Weights of a small mixture-of-experts language model, trained from scratch on English Wikipedia.
Size: 8 layers, vocabulary 16384, 64.1M parameters.
Experts: 96 experts in each of 6 layers, 4 picks a token.
Training: a variant of Muon for the experts, 319M tokens, 5453 steps.
Below are experts of layer 5 (counted from 0) of a mixture-of-experts language model. Rows are named router (the router's row for the expert), gate (a neuron's input weights, with its number), up (a neuron's input weights, with its number) and show model dimensions 64-127. Each number is 500 + 50 x the weight over its row's rms, rounded and kept within 0 to 999. Numbers have three digits each.
Before each expert's rows: a language model's description of what the expert responds to. This comes from a sample of Wikipedia text that the model never trained on.

# expert 8
Description: Middle syllables like as, os in foreign names, such as Harasawa, Gervasio; also scattered words like with, a, from.
router:462438440496523570470499487493520538492458497466457363574409426577426500497416393568473535552526484554500514436525512580465470460556548546560508511520506542481522516422434545514422401471503539
gate0:505458385488429496544441449490598527552539478474497447526559519546525597517549465476628523530454517561500545504537570485503490510504439464527511494496454538425509436567521493458458522499416538
up0:492568522447497486466505444496532508488504496494416535442467426492386539483553471483531408468548579486482496466455552363446539468481528531576458553458403455494559602475525617486496474555586512
gate1:582449533475483528512522488526489517491476507546475535456480545537446556500485394495607513615471508473538499487546611388488538533483516563535433463466543551490441377470565544489608526477522572
up1:515444426499490508443541489472438524486492441494514457454449473489527598616586492548522517394550591532496501520527537496418483438505525534536518548494550530432440450425534481511594496458358533
gate2:476491455528469496481584533424497490512399451427556505470532518623460523440508511492448604563528441491645467510464573499487492608474425538460454575494524443433491447475537532471602537456431466
up2:475530562481529515405551443489385631483527529513468587490503444453510559481499510475577470506468420513468454451435432502506470353454453539476525572602496580566490483541515531481522469611491487
gate3:546426606528554502465558453473525454477447511545521547559504449577560442535548513465537484533372513502468549482546490562515579497491519542472549421459545476620385489487393441406531546465473557
up3:458463451488444511543424521507452459526505552468607492530550501465550482494572456450504448519515495454463427545562524531529448486470549452481502477561360557536495408559514432509469521458494426
gate4:518539469548408494497571579503494478460448488487550485470494435541416470569451432561506520543471498618472402435514447444517493426511514488536470534405504424414550547450497543478604527474523636
up4:518433384515477497489607474539612531491490557434448485562468501458446509563522470525472572460465555535502449521522608476420482427512527489443464422534446437504489482437493560640510525516455557
gate5:454528535580508503481583633497454550521519479581407564530474529526501449502490405483580403492489455440455448526553521517419512594495520365489482531477532522463494501554543591482549512490485513
up5:470462643394458507508504400572529500468529563489475482503521475443599495528540532451465560460551401451596457405507514453533428611453459469593503543502497475446573549528565433506508462449517520
gate6:482462535412525496452548566571425529466485463570573507537493448515518408465477536524523557542476458403507436471449472471481566449559553584623477507536566483494459475525482442492501497484444519
up6:535576474564467498512508562529522483445448547508543501426525429628399538479546417473541504332587472517527453499418483428521502476545532528452548550505568573488564526478474402407537510509562534
gate7:525434489575495486510561568561466522468450526473546445471560537545512475517552483469485493544478557533444389524611515539487475387557442501506510509580458454498525492544490526552529528562455454
up7:428505524472490495566308633482411567447551550451515411556519542480455417527522467417595462513458486563406489533429473529416556448515631560487575465417505492463478483449513533563540515512487588
gate8:453554477469498490453507432509497511517536497602390495464530529625367480425510507509540507610443423399526428598516524550471526488487503525456551441473512527534511504504448602487443538462591446
up8:472498442457536502447453407579519606482521439487524396450455536474519506541428539623524499438491489470542523533494395580425496427493536561499436541547525524552490505439449548425449482532494527
gate9:540520596487461502512568499564545537530487427514545485542488512551552531608368449411564530523473495549545473498536470505533433502527497518524510540481485447497488471429471482464489496569479529
up9:573503550553505487530579455487484512575493490531512546525621463441418417486491420475483522465420485541558475431445460410564552296500515541587536492564496470447474548561461535547490466492496471
gate10:454401492505443494461548471493542439508522491548612352618453423544547498536507451562636476521473564518624535526471417507586556419534556569386568479546544469522536502466481420478592535525520501
up10:530339581545480510428470394516536462523467528535553471567500495459478520511468438485490546551372482485612504510463536450513452535466539596595438528543452487475475449539526356524458489434496495
gate11:531399466492422493497549509516469517505423434498395414493483497620485521537512433542554469458473466478466500497620515531427560470469484530518494450482529494537533558467485537444553532515562528
up11:562403523490545490540518543555578582535505502441488510549596555499493447523550497442459451574490543477464493461475609459540435494552555561513533494465524562467466522563491524497533477467410600
gate12:438480470544562470444446415509528563523524460471476535386432513456437520529466518514497579531438469418519495473441522551498535478575487397475388454552509477536563456467572515490520538600547416
up12:497531432565468468506511425443487527489498508443450559580442525441430561637478547477587467582525539488533475414562463525506413467577485518473459441507539500564498478443486486507478496471489548
gate13:526488399477453498523535436436566503491449442523500454543533465510519548588490474587384522482495484483508436501563529416473455522540561484461526541552488468515507523483542472492513547501455529
up13:601524497562446479416469463518540410527438477434468559443578541453448530539479552487453529471545484503429540490547447517472660480548540474473534527508502478499483544622500577466483512461478434
gate14:614500480435497471434577472503566515488480500492490405418437503541507568595502515603476461474482478487524482545487429443502526423471601607583425504510472511529433547461560538496484565448548539
up14:498488474492494503562549531533506505476483470534514436497482529468442466575465535546487427503464561555422499476460572495547482458493394457484468487465495461373456476459502485607501471501516447
gate15:558587433465462520520550572464527576471517523507471539453581541557503480638467501494549439602482452525499418425399555479413545489510560501420535563547574474527542510469473444453529505451462499
up15:481494483452546491499478554498535470462519451545418507561542496556530543369436541431458528492489581439493535478454462555413549532585432548523525463443516486385451537572512485532503537448502441
gate16:470484422473468473582486538494562534529558472535528493611407488507521491520431482501561471469528483544575485525513530509489483474564591522423369526528471538511474462494479516469484547455408411
up16:477499497525439497524538524498520472504518395494466497512532540544479523500494498570505435519496452482422437526567496453541418469581526523483571550468531512520503597507482439467407506496410475
gate17:568467366438500486375490497548492467510418444509556425475431519455504521490445516589489471542440486529497431439481475560450501461508554378452440457497558513537474481566529532615532536542434485
up17:517545540488502479525540560461555512513444570528448544495496473436574537475507531442527538490433507452496487437404483438474463518371496512483485508560522547469570502434533473572575513474541472
gate18:617553476499509484549484512459491478478403467571496501452544552415436522456435491534446581488487448442514479505520598459537509462508473422475445523463573440364483515493514431527426524568445479
up18:593552585484525510601469519508525488521520428539612518564511584431511542505503502351375505525504529496445426478487507474616485527391526522554469531451465489574473546542475502542476544525464503
gate19:500459473461521491512454415471465590514538546537539561512522451560422441561641455546576370398545486619396511466532461541519496507565459482459565526471545504529477437505523517544531529572479497
up19:559551565459492504516547493511410479500474510489511364489564503445568517472487516566450563456467422523477523425439602470391593500389607593567390523565476491539514479440542513476533474497466481
gate20:492571511569494485434452486544515448502468555516466524489527465584436569623416515513551461546527406521467497489404493529547518465513527557466503536532516452590491556493460530494528541455478464
up20:505428495529471493574523462493576541536528474525504508491490542498520503578418542525436518498524440469500548525476464509552360424382402417586522486545506584539480502402554499392520539491530473
gate21:548460423488539486489476493469563548568438476563516470528572527477418434558476486455467443513483478470596578521559473553490534464466516458481509499508505553515441428514449523541494562520547441
up21:471575479495449493533498441549471523508559439534458545630599558478557477499556488485525571537545480532452396523514523493508458492517581507423534452567507505475481451494500499589477494505493512
gate22:524490421530508490415551538511497501553387513564481421515482541578430609505470441580490462439480495549501619482542469491509446542504499512547475428564507522559505581532322446597523532387535536
up22:524539565415560484600495375472489499527501500440473554508551562481550454454485594457517572504474475461607524477523403454558491536395470586495583449529431443522452489588462476603441498493511429
gate23:462505434499516507424553491586450490506529541566524522558459512582493452583519442557390501606462467437490459493451541598502469419586538605514539474496429511473459473508412430514516530450436532
up23:546499580574453481554465561504497476532560539513439491466563540540538483578522600559473529448450558524467475520435508521560511427445550481461545552555512401505517527579542450580482486542471532
gate24:461482535430424476508516537467406499522516499498464544487609420618530499505551442468461469504427503488494494482530406430474483458427481465455622610601494389504494425439576511436501534525455519
up24:456541382531509502505436406471497516488484444388495436634533460547456442547485450556445446506446463550478555564532476584466550411533474519440520571438480551472425556523521481549512501470434526
gate25:552510527445510500390545532531456540512547435582485498381526578571470560432533483542398494547523467551483507512487422610538510466551467453502446503445594502506550504446505497430476572452437526
up25:535506570534567480479467456444464465527600491588485562572483363486573525431570491578430555464462450492451326426447584527572472464471506491475560568496550515501507524356523510495454486495475437
gate26:459574584478548490374514466461478421492484494561525406560518450502426618498558432456477457552448459474494430439529525482483430533504520594499523404474522495503490545454521463530519560480455561
up26:461551449504517497436494461556476537525454433509474356508433443483435509484436471494542506461531549502560591462621494447476516530483512519340541403457498511483530591498455563545435541397492573
gate27:481435474458548491485512600571534483570418420568501458473532485553481572468544486501509432504514483481579541385541512535476517449487493421547459423425615518461558542481459442500495482422453536
up27:606442585553465489414496451445543501472528575429497462539413519454538416465500508565630466441548471523560460559507429515497570372539542463494565474453452562570546416520484477499471505467484484
gate28:438358458489517486473501506520512559496475477574436447553518479520521423535523429449482602544520470520540481498504607556541546525455611448427515527539500469521498500462563470524545544494474593
up28:537481499480440486454518552510401484536497478455560436433435450516381482507461485423461543562472548483567490455518451501454542559517532484483515523550415425444515478542495530533535520499457536
gate29:483460538462511508431476490514456488526536501527542511565502500521474479589465481604471449551463514522449496574549527503482441476646530445447594616556473537531489485522458457512526521460533458
up29:539425492492549487523530441522413418528479496492511412621414526494553513530477595581542439511567484469564543498543540479494457514511505516564484461477523583560509497459506540622459539436489470
gate30:596597476565434487502511509570474525542474472536518468473453426469435457568583488602479526403576465589613446461539530432453447491552465567516499529465574472550527510509556562464536492488437579
up30:517406489489424478501541568470489548480397507541430481530447504472513518517488470657469452493485475543492526511497431471501488456583491499468505530517485562497616512466500481532418496601424557
gate31:541551550474539490409482469489369452533511493475495542487536510557464416517392516510503445630540460469384576401482482481523504480542487538554603482487343512446408545469391504525531515456514483
up31:462459441509501524545534505557471525517590476529600454490420506501460570495556576569491507530521472528482569411449545474505456460461423353496563512491433435433517465478491458527563514580463485
gate32:564472504464440480552472558495386539518474568518432460461438362507427463617460496500592490540469530465500491445515555494526467515492487550617622471506480456469441535590571444618488553519553543
up32:558545439487486493485513511497453639549509463376495434497493426519333512534461525437406510424491497572534520422453428633484532494463471456549462514475397429494504517563499513510559508483521499

# expert 17
Description: Short pieces of English names and words, often mid-word after W or a capital, such as Jack, Nick, Rock, St., -ick.
router:419515431543510554503509488482517495537470530501473452566421447511475564404452557533519526512486580549463524470498490529508465501502476519467456599504466578493505557533438551489373457514451515
gate0:474543462534523495483520499459549419497596387493520474561526413443463393531443554417585591566409526537586415543513347474547493486579492509480505490430562516506418495488443480518485570501531522
up0:567530533536478509455465527454527496478491507491551560392554513511467613521458531535497526505403522493516440572450556458507412422563557495461375522512500526546470517552526368543430532394520542
gate1:502554499486481498413501470513504480517482526401454491471545496559563529473502512573430564452496459498468477536525421580481577542487394568467522550493522575519450428552523631525464574525471564
up1:404462433472562496418530450557498598517570376528500486556472576370573513459523476493542580506452553470484568401532460481556444656562562522438394610521536440420565428557461550614482502490384477
gate2:497473531507504503497504498479549463516553522472459500456579538515495471495404526497566550536480611487424522583509475548498421506463562549405513466506522569533566520562558522466491566533538415
up2:515478587474468502489455521461510526433523472425563579487529493524512445517527506389536533568639513504460437609510524466532486482466481487530559497448483452427509454496518494550538502519461544
gate3:473521493521553509510541618443521521520562511507522407590467506553453503540404546466543548540575488507497405450456537408437389496571498467405519523465603468628472493503613475496403559404411436
up3:501487506546589469431489356576458573492479494518516569540460546462487424536592466504409487556531456467507511438479503516599548626507524552477505529429542463469530513488546536408488512560567407
gate4:405564501665467501554564412428492469451438536506521490473554442616587535448452537638549553531457454442517533525536485591463561417416517497494574509517485474510486504493490473494488528527412496
up4:467425412595495490508523491405525490456617509477558499415503511512441522510494526493394458406555598454520467567470528550636513502460392506567445539536547466517530497597411512532502509498478533
gate5:474503491450529499515548566502550463450488514577467464406612557587472509497435482443516433544443560506531438511498503614572577505543411394490446575491457526542559522566530560509552535554467506
up5:520459519439469483491516503511412464518405532418556502477505496436462557512570531443558519533539508456538515550470512507465472472455533578486415396456535511404533593527453392482539486572523445
gate6:416557445488550511532478580547527459496476464463452475555385594457523430440530532482461474497447574515510420468613533528495515564462423567375634562429500530568451524555517458481533575510514580
up6:488620506591438491550499494568555522506477491541362464434553504477498558456512579482515477467529505558570484492517480495479542491538552434586341490518505510527609424541470488561500490551455503
gate7:386577459484516491543534430550562432448556511536520529483554532520522492473507497490526512525423511449564526507545550488473452519500519607420506536629491542457538307537492525504494512532458497
up7:431554497491417513482498551571474557467449498493521548407435518481473482454522510569517548517503477545452496536484607478420497482523480537427576509522460561459486444445521430494487506518536499
gate8:568537515459404484446471583381531496505542550454481410539498532543515543478539492373591509559475462506546442466501553539540471564523482574532455466546520521520510457467462442552500530570466553
up8:461481530492565517515518505523620545505550442494652460524487589410502453508598516518570529560340522511539439508410456437524511436498497537543471441522533470489469525458458468546448555554456512
gate9:475450453428447499546496494494602395538408491496490586505336515457456545528447538397522630545453491540505526452525408496535503554646444467437484512532529545495453506510531472526551553486528584
up9:533523456549499498542417435528504527488424531492470500530401573388566546500481547516458469595425571409504470511402519461570508517545501517451514542497458421471510499478406460456534500486554501
gate10:515501531495513493544524543570464478483420458437481424428476444530446520623398600486474466570540411565437468495551496492573549447498391485493468578558547490539481521565536529551503515516440490
up10:562550412440443512566549403481577536516535460499444491613445540449379596568523558443487563514347557489564421559490334386541482473501532505512536536520487523537487565483467548481491554529426430
gate11:445569478478520482462507541453536506485516448476498484514450544560525505380448538553551452530466514464482516438563456440491518528477520492454564566419460584467471495471568481481483547457546502
up11:437438533387521473484533392553474471516484436513416395584465406483552571528535497496546459509442484545534530558518435456506566469545482480513484411446501533665515496477576510541400500527539476
gate12:473538493536482502429468483417537482463528538555485565547488496642464548474523474514518452573475549464471508464507389501461615507444435543439508458473429525493445488508588550560490550441480529
up12:540481398456549487505471490424493474471508439527499564526550444472525566422567493447478533523397460534562517453397510508548489519489519386503526477490516489489528503537495589570452511448586426
gate13:506514498466408495500513529502430473474473447596470491620478483398446499488505601370484554449541442461481459473566520449505454435480523474438528492444485465534549454513466538546489538467559408
up13:536619541508530503517522531497552556539561442489595510506529504468542484504472462456503496509495535490446483452400512453585486442514497551499469478583496512463508502454488525421521549540489518
gate14:500594443457519467527508477547537482537482571482428547532456540549483477520483609457438509491456577432570459463487539502516520523502421521466518592464517378425511532587494531511512542437501561
up14:542505499503448492549471500513551612495472451465460504456502506497457531537527420481440509523379502484536577552489444463468469393543528484515489488466479467441485535471556474376547493539512512
gate15:517616485552500485464521520529603500521486516528443616530468526516556563476633514426533640550496509474552434486466505401417466484488565417403455476465511475526515497485447543532424560440503527
up15:563446581515478496451475435393521440488411574507557473538516504522561441445528538560519509560503430515570455568439523386495504527555434612471526503486490453527568519453540515507422469470429514
gate16:481480536427559473434514463428595499491425468474550464444421448548524568470448522553489466522450494431481482501553494512460552462492445522560495591470520477526465509492573521537485542468577449
up16:529547496475496509656500605562540567529574466490490455590536493485643507564534433414439529458513478566493483509519493484574418516603546479553509561446623578456466582451472552570465475458550513
gate17:551411438507455485564465484620545457484458441461510586603513441448567413554502545504525541446444517467512427427550425522487444570533511403486516547404576504479503510457454544476482528526445471
up17:465596497478433514583526414441605604530444440463510462501564508435441479499546480500489467523574469442454477510374506531531478554525336535451517472454435442547488525520485501466519487495399396
gate18:560571492486422486477545501505469557469517531466435540601452562535441486481498572557565534444332501444429486576503578445418482495505426489476515604456563498469408424467489513580460505452502547
up18:485458449500467502554517478435514607499545509395502525483464517492436480568524513509546435503453395566401517604583487499431501567437545596458574462583487479484456488489563516487500518441405512
gate19:455469558479497507461503532533506534570494423447545413556522483428558485549536456524559419520549470517472424454550553502449454612529442590362524459496582509522444576509482513461584574548430546
up19:478519433524533485548406541515511483513556383466393491452462404411541420511554451438514525534517420443481468453506485529408551560544548449579516564431490455493435524485539551491479511539449533
gate20:528541502485454489493531538554512514558499478566441423486446445476512479593496476479485521474406507549474485473524480515511469452520460550535597476507397547534536524503486488504452572574496524
up20:587600527585432491556523467533578515454551619440512531402430469539459478439602537416484485533449528580499415558462466431516428426462456483537512519442452490508576574581522449513491512452565500
gate21:482581518466507489584484544499427452527435499603487476596541532533512490428470542467479483566543569515459458435513413433520498464468424476422525574486530509484466545562491442481536546414396515
up21:443503582507515498546453510488493499501493549447525441511467464539559480512475558566480570514466481467509387579594509550580556394512536479525566543548488545429488541444451458564494472427475593
gate22:498637492561448510553503467505534440539511440538506562483496515543472410485539484466523519452540524551537431495516391503529484495529462618468425587488449525437542541481535512457505558505546469
up22:511470592497497476513537472601433460479498388554510462531570506577539477485497531358504538490462538500588420501450483461511465484471541584505467486430473557475502513515550527574595497367436494
gate23:496415510477454495439468483408453471505458430502485498565504429487536517504436501498570452574485618454539467524543469469461439655521497546507507561545465460542481477554514492572515530590509513
up23:383508514476451491578591516405531515547519530436562427463404518510451500561521435492495442547399460572520478520525496514568518567363555553541473523481521546491425617559477463540552534495467531
gate24:476563472551547501565494485486543446445503459494419434568448544454450563547508493543481366509607484522608504440466425451446482604516449486505530624576570528470480538452542439452556552502553567
up24:533436566602433499563428456479531544529550608432501512503387490466475467534521521579432453554593485481430412457506549432572566542490455534506570516494550484536517494526550479580610543526500478
gate25:506598428597522513509529551506464511494437478498515487462487526565371508446498573530489549540447530481528502454559437597511563519365433443498504529590541541468393565383512497511510530532558533
up25:394520456594466512532504520567479504531530490467465545488465503565563551448517526504500484516483561547475588482560477530393564457477493491444491504425458516426535473465525497487478493489541508
gate26:432558545479433478439481525538556505500527528547434459525433391520485498470475529450541630516523549449522548587509454496462497501522418538545384548492496512518501506482516469482503557559488413
up26:481397453551513480439437540600533461455494528511467553497472463583522480525536550496493509571539467476480534458518491601490404386509585545555475556501595442414477498527525503589520514493493464
gate27:426546458515445479489572573504607466497474575505508508585500477599532454418488521471472511539491506452491517566489481538472553457508402494386546535435566556504565548489490487478444509505551585
up27:427522517476509487606468479477524529479540529488487548482551434475476430536448450601470518496534465531578492495486509437584477541540490498496493526479521511483512494414494433427457452566448441
gate28:499459475542504501474600486558472473512444532482522534533497504505459425618484488448478531485505582510488587503497489450557424463544491517362466481544622567525425536491503487565470533593419518
up28:480508457417505486502454484482488413490617484478522548514397480537532520520501539451564522512510549541468474521511535526469529530475480456518582520550509478487453450487508540520530524404440431
gate29:455532372443478502400471479510537471499469414537502513560506451618522456549469495570515513507538541498570583510445506526464524553547476577393474480502525506469516448667446490468418533473529414
up29:505440516540531505570545534442466508545473565469568507513464516370526471596500505548469561430483506539479510501520385553499502459426449454455564575504572527512508462507503576483439489480353436
gate30:502495572499514506494521507530518523543608557495466585514526518585569587553517479463525557520528534476487407586630545534638506428511519448474474518489529584435503555502460626511469546442475584
up30:512498499549529492516532499489434458518430474351489553397562488451505427526540549552525490467576488502426554375494565515395417517481397536520475535474471520438608502521556484492397487556604512
gate31:505510440524433504511517531506468507474450429513517449475484617474443507564486557457474382523585554494450550571514472460437462578463475460465566576455445535603459524560455516541464531488487487
up31:500469571531513506535373522423481381461482512476551590461516437426467525593620475483510528510488430523483439476481555520474451536411546531508506585407522454552589544428551482529412509482467484
gate32:507479499489566495490549441524467451463406460555515513568547463448475591475451563504604484482471479473538498493555518438579492553523510536498541563441493486520539468415378462416520555505526516
up32:485491391478506509410550517583537439514474587449533454372412491529462502462577519446489485469592480446425567542451591520497456508514501618503482495555484505516504522442491610453502527522480474

# expert 57
Description: Subject pronouns he, she, it, they starting a sentence before was or had, plus the final piece of a name used as subject.
router:478520513545597604516394529534519476417498473475558400618455373538489482497473505470469434552573588485518574539414515476512529454445533472496509408520534494441535571541491511471458465508485600
gate1:513549556569586503436464674482479534489443378468572478553487389526459399463536508506477416498574558468540511586481581403487475521489443489463527466527498531411548520592602463501482563502455494
up1:561473500528511509544502447508485397535519477535541414568548543536479511538455481594485417506486516493495565484424498542465366514467564553395468577470409415532433580395465509596495491472424580
gate2:509482469508622503400555535517518432457562530506559541399524482480540555411476520479456454482533461537429491506567436461557477510439473560509505516504576561573416577548505470450488523463460513
up2:552481498571570483484475557501435392524584529517511523542489528584498435553390437407475408509524513468478472452532581579547460499370532438507343347507537444502447406538461551535567532485469537
gate3:522485502475598515454476481470593509555512587530496526499496541479465577492526589500500379450382546468506391548468523428611457481520533401441526490475473502445508464568482523556578507506490439
up3:473477482499484494426508534462540523524538491458502483503554528431428493436543470528436423424577528510472550514481552460457643575518510466407538531558470558587552535440505428466492534383490606
gate4:554451469512560521528489518559484405471475544529553486544572492478492486434540451480563508498562441556525386557509522449506577510518496556447425601437544624565477512511499412439513516468485502
up4:491557427495459490458477517617443463524591588585554476612452526363506506505487503518589513513531562580482503511561479437483515551531447483516518503514539457423467535397425436489486485488481407
gate5:533570481521557494512467426478490588504440471426451475434432391411544545459523402541448517559503495577558513556525434467516547558416494456472587536545381530520549485530562459470481532532515499
up5:508408533497514507488495391462483430543544523455454523335586473508585579542476523462448428488544500486531483435507460499539536553593471504519527523487582572474536476526530546497469516464495450
gate6:546438461460489485539510460497601482550515475532522501419496477499515483541510538519456474504547493474442451476523571598488563528497579509382398482471468569444531451437538462442499473535527520
up6:484514476575530518400567444506440439494448586412506535478505501523552506383366542529522528571415562514566504421463551549567425547466417636531460493502488512498472499518557515527492536529456494
gate7:398545631534577486482448591483541513472450401508510444521455454527576488450484559499543525609485518497521529625476472452483607524437460370533522358531506547482590515587531559524533474505524508
up7:508534494428533507494507515437517423476512597559585545425507504452480498407563503533532473470546506607507588584353481451544562405586495471402437441450478493519507566439501470505496532485471497
gate8:517528551479589513464461433534547466517494510504456432437423480517498511489565570549436463613426450480558422430499533602515521460507526486451557565524458553496536641488387408528528504565526528
up8:535448558540531488614524430520427442487495471524483499419547566521516516525515517519480543453462575538463433502525499475475496443433466522458511460467487447480456452511416501438600505487466481
gate9:497488488389517487490397545515520541490443512522531409489559364478539481486485466479506462423459464474540404508511436548490567446452483505509464565494630530580495456551552491469519561499468507
up9:526427565598465481548519567521420476511549449510455530446550588504510412621501441517432500458528520491526463591496579514502367421485520501471551453468554536438550609560478460497446484409536513
gate10:497498530515549491587485569452533480522544394553516539482494482496463513480474424523477484447479457442533470512555428594466342527551490473443471483425563524648557456523479565541542555426496610
up10:498540504583534502596500524445507535600545462425482566483482590549516465548456581531601459472472404429398482423461494484547466543519533463503505454466523446542448559552615550432508468460538461
gate11:498578518516471500512483482488503439512450557516499518483495511545422542516495540461509442525530558424532556361607501647407445545423471412449510543529454484477498439554480522550508500591478512
up11:540500557552549493600521559504542437493442575457473453449409493471548506499493433500498503418461488536559512509541506512453378490462508412528476536525409518538536420543515469556546529525542505
gate12:514553453584546510353427479501546497533555446485533430530460540444588521577496489465448486486495568476479473500538539507468567471493431432421475309578484480646499533502489464499410498367588523
up12:526550426518432504543518481481532532516456456521484547547449451357472522616563443546484510385431473511579514493513490470542465492414434453668446554539488538562522481490531466428475521482359512
gate13:423491456467536502424536545449469491487539433556519472271491528515438600394575521436519518532526471473437450528450566471535499494424566513441555539542474434491539453500591484502519550456492505
up13:536597527494473492508462504543538455403475393495488508459451546442597554379507469477502554497540566414517522495499523504483468572584411495590496526431496478470552494530526561493511480485471458
gate14:541410554472493521558553526493547431463411484415465457464482455504570465581470489401482562485552428482460581463536455556499534553457402511500528473552471556449553454502545580537486505511520611
up14:488521540531457491505447519567331458478544496506536401434523590490562394438458461577515526521515455553440459550475484501510484536520589587486538450426454484553536468575453556486500561451455480
gate15:470434447479420511512464489471512498520483383480545449411540510609513428515505463544501575551472465438557505604559584565503495487525541498523476501550470493481472468489504579540550527517494531
up15:593476492503562485482540418505457475503491573517478535444405483581473482474558525492569541460402496466516478496513430448504557518463427465457579520498535501555557451544567572438462494556456459
gate16:553478513444538470523507521484513482507513485529506473595526568443565466515564516422446479549585460504496510500512427452462509573538487557476532383490544510503532557488446426433487546409504535
up16:485487505491455502510470558503550490501424508490415570402524444567514523427450545498533476372441531612518546462503370503522440627538553547503562563494506553565462580423520510527468514570396511
gate17:484520547479570461560472574528562582508612470526439556515585467537514429525535515566454459406593449496541530495448525525499496509519604561431564483534521492611515557542503481471483508581469530
up17:439490433548438500532577440560487437533565468551501554611542456562482519515521422486456573497603497524405516469474506526493434487511467459494523453523514472400516521486498579498527500423537424
gate18:505555484599568500484460569485525574510580512461583443518479449470526588544502552628576351447530468471510547555513513421506469520478528516521527484487475491430489596569505472506480525464509504
up18:572384405413615474506494457543493499482528453564474580452482491500522491533525437493482474428430564513513397435623475522534555508481504501470515509510542495567616449456473514520521496510454486
gate19:455462516448485505577536551528619474482614493525511500548489602519517433531534434460585523420509542544466509491476501474480466540421452574463523575568538584516558516480487535386560490547625435
up19:440558518416483495523505482516573577509555558465624492489485511411537469440439528509590478441455564513465423463468466504537433423407515464531445414529545493584498417522488539425446523490494481
gate20:528473519439513495454442446520519488521612552518493428533572470517542559461502463494412506563587526533455493473545493414563490454547472517454459536551568512521492496506530450534450532430574578
up20:508463538501463505552526506429460508557495523407659560581491548475564497417505546530549594526533549447447478490514601418499620456507402474406452456418484487506539541472521463560572514341503443
gate21:561570487602611498466461574497553468561452535548588452487509455502434519541570556537499436535486478488618521566473514412559508497438542444412492528426522568651551490563550522508550533533443436
up21:489463500473496479552485568500464449572505467542497419556463521454457525543455456624519514511518558430430484418493447434510507503465469440499655445478443504427547476533460564576677526561517453
gate22:433562495525554514442460532473517554473530420474537545569455489455503449518595509581475498464548499452519492531488500451536465512587537487478503480531561515484487640528557446467581469421534529
up22:571434490490562516496504398492483407530547561435487483465503508449511451501485542498535483450542408479503441518495481505422559474466350653464515542632576436502462515485419535507482531482526520
gate23:580420565527485487531489502566492602542494568550504468501380544416427488576511459593464480512341502492613454530475545532559502504447509461574608510523533599523489401505463450464587500525500454
up23:590488478439476485589454518545504548529548519492550530528489407421530463518471610596460650473459568489518539460404469496481474539542479613534534459535516555531530512502491457486473483534480477
gate24:474428478551519486481490453445466426491455519432514459460458506560479456545507432431557497525546556514438415493525411598497517521569526516463378430447584488504457539460455447465494624506470479
up24:470503514467460495455472540482534552503474570412456538551494475424413486448488501460613496499610485543482434508588503486541560495403641495428593504572500496560514513510405480594481562537471502
gate25:523527480519535501504497525479432478544541479493504474541531535475507405441501483458516507503526443521506568516453490528545519487491657490482543544420515502487449426529519513482498517481505523
up25:460492434420518503373553496493559432469348552458442472499414561439546453610542501467491463475453572473505436430471446526470507585500441483547514468523473491593532530419458530541525495503439484
gate26:485568478528420492561540561419481523534418439553492571499565525436468423484457553547483495504502431523561512459500492408581437501629607538412507363602513480564451365492579474521470552522445528
up26:500544622476552504489503641525420516551482499514459451474488458496503407518528545613441460490503448464530492583339549528579371540539541532509483473533556504457463513528508484559453490541392511
gate27:537479482491531498504552511517608512554556544486466429492451518492574494565488529587475371414447446462489424488487461523487544484580528526502380551475517481402510564477499482471465445443481495
up27:447432533548482501456464589530512528551555536578368493475482508545444494468520469524566583448538585534422469495545570582496416594412523492500532595502561516546502459527447454395469493637437567
gate28:439523485555554515483486497530357474523469452461546488389513442490493469551553519420421469394571523528588526603509527529517536440445432453534420543469407450451546453513510403479515526555506448
up28:481524471467508478526514481464530543513465505541536496458549543528497471527475535602493496618445588514534528529456557504572490496562429450488522512467524408625427478425537433540515500514502511
gate29:529570491553528506388415453524474523514441455563555405568521475434521507504546483540554415515499477502450568510506540506489461522491486452522475407536512543445549498598498569452501479506452461
up29:523642525410569538405472554403482490570537444503474411591498440538445404548472501554486472494547507465492520398499464531490449451396503496540485501526598465417444514496529522530550474471502576
gate30:492412582525494477518517531535509519517454446591449460382546502493597485560482460558459503460495345525512475498573489480515501441374529591488479481487497520503439602572556507510426487613486502
up30:530567499466470514446474446466451570550556487493408491496479508485390437449429532460539504522540551530455418478360622610515475463416447500534513499495535571448479430533502496490669470567440474
gate31:487466471398441504504522469442562541524470573479495492421489544541494570610440506439481490457534441452533469548557472637405418575475505442444522460471446490600450497496505514560517502586496546
up31:404443517524567481520450546486527462507468386498510449473512460571437527515538501453526394541541560452570441523492624508498606459504491568470534511462440520440495537511505435489519530557548500
gate32:541478377576444498559498501555486442539471516436472511426512508440484428470489511587588470536532423484522328615524481475481490468436510550522581536560553520478494514519459509492509524555544450
up32:515508506511455496484527579651528568528457463445495559448576476515488529438476548562582475504454376436532551582477525478615494481470582553439534488453466420486564497576472462482429547519422534
gate33:440432591588510487526603491498476556526502517477403529492493456463489511494536482529555523540440438467508547541553521478469547496522531484373489590488499531556534554487511485442602549463543520
up33:373491534495503512451547413438435417526456407525489498496465563508479578565513529578471589554502367463522520327438459516500574504490484488515510597457435581422515446577528507505509508608572471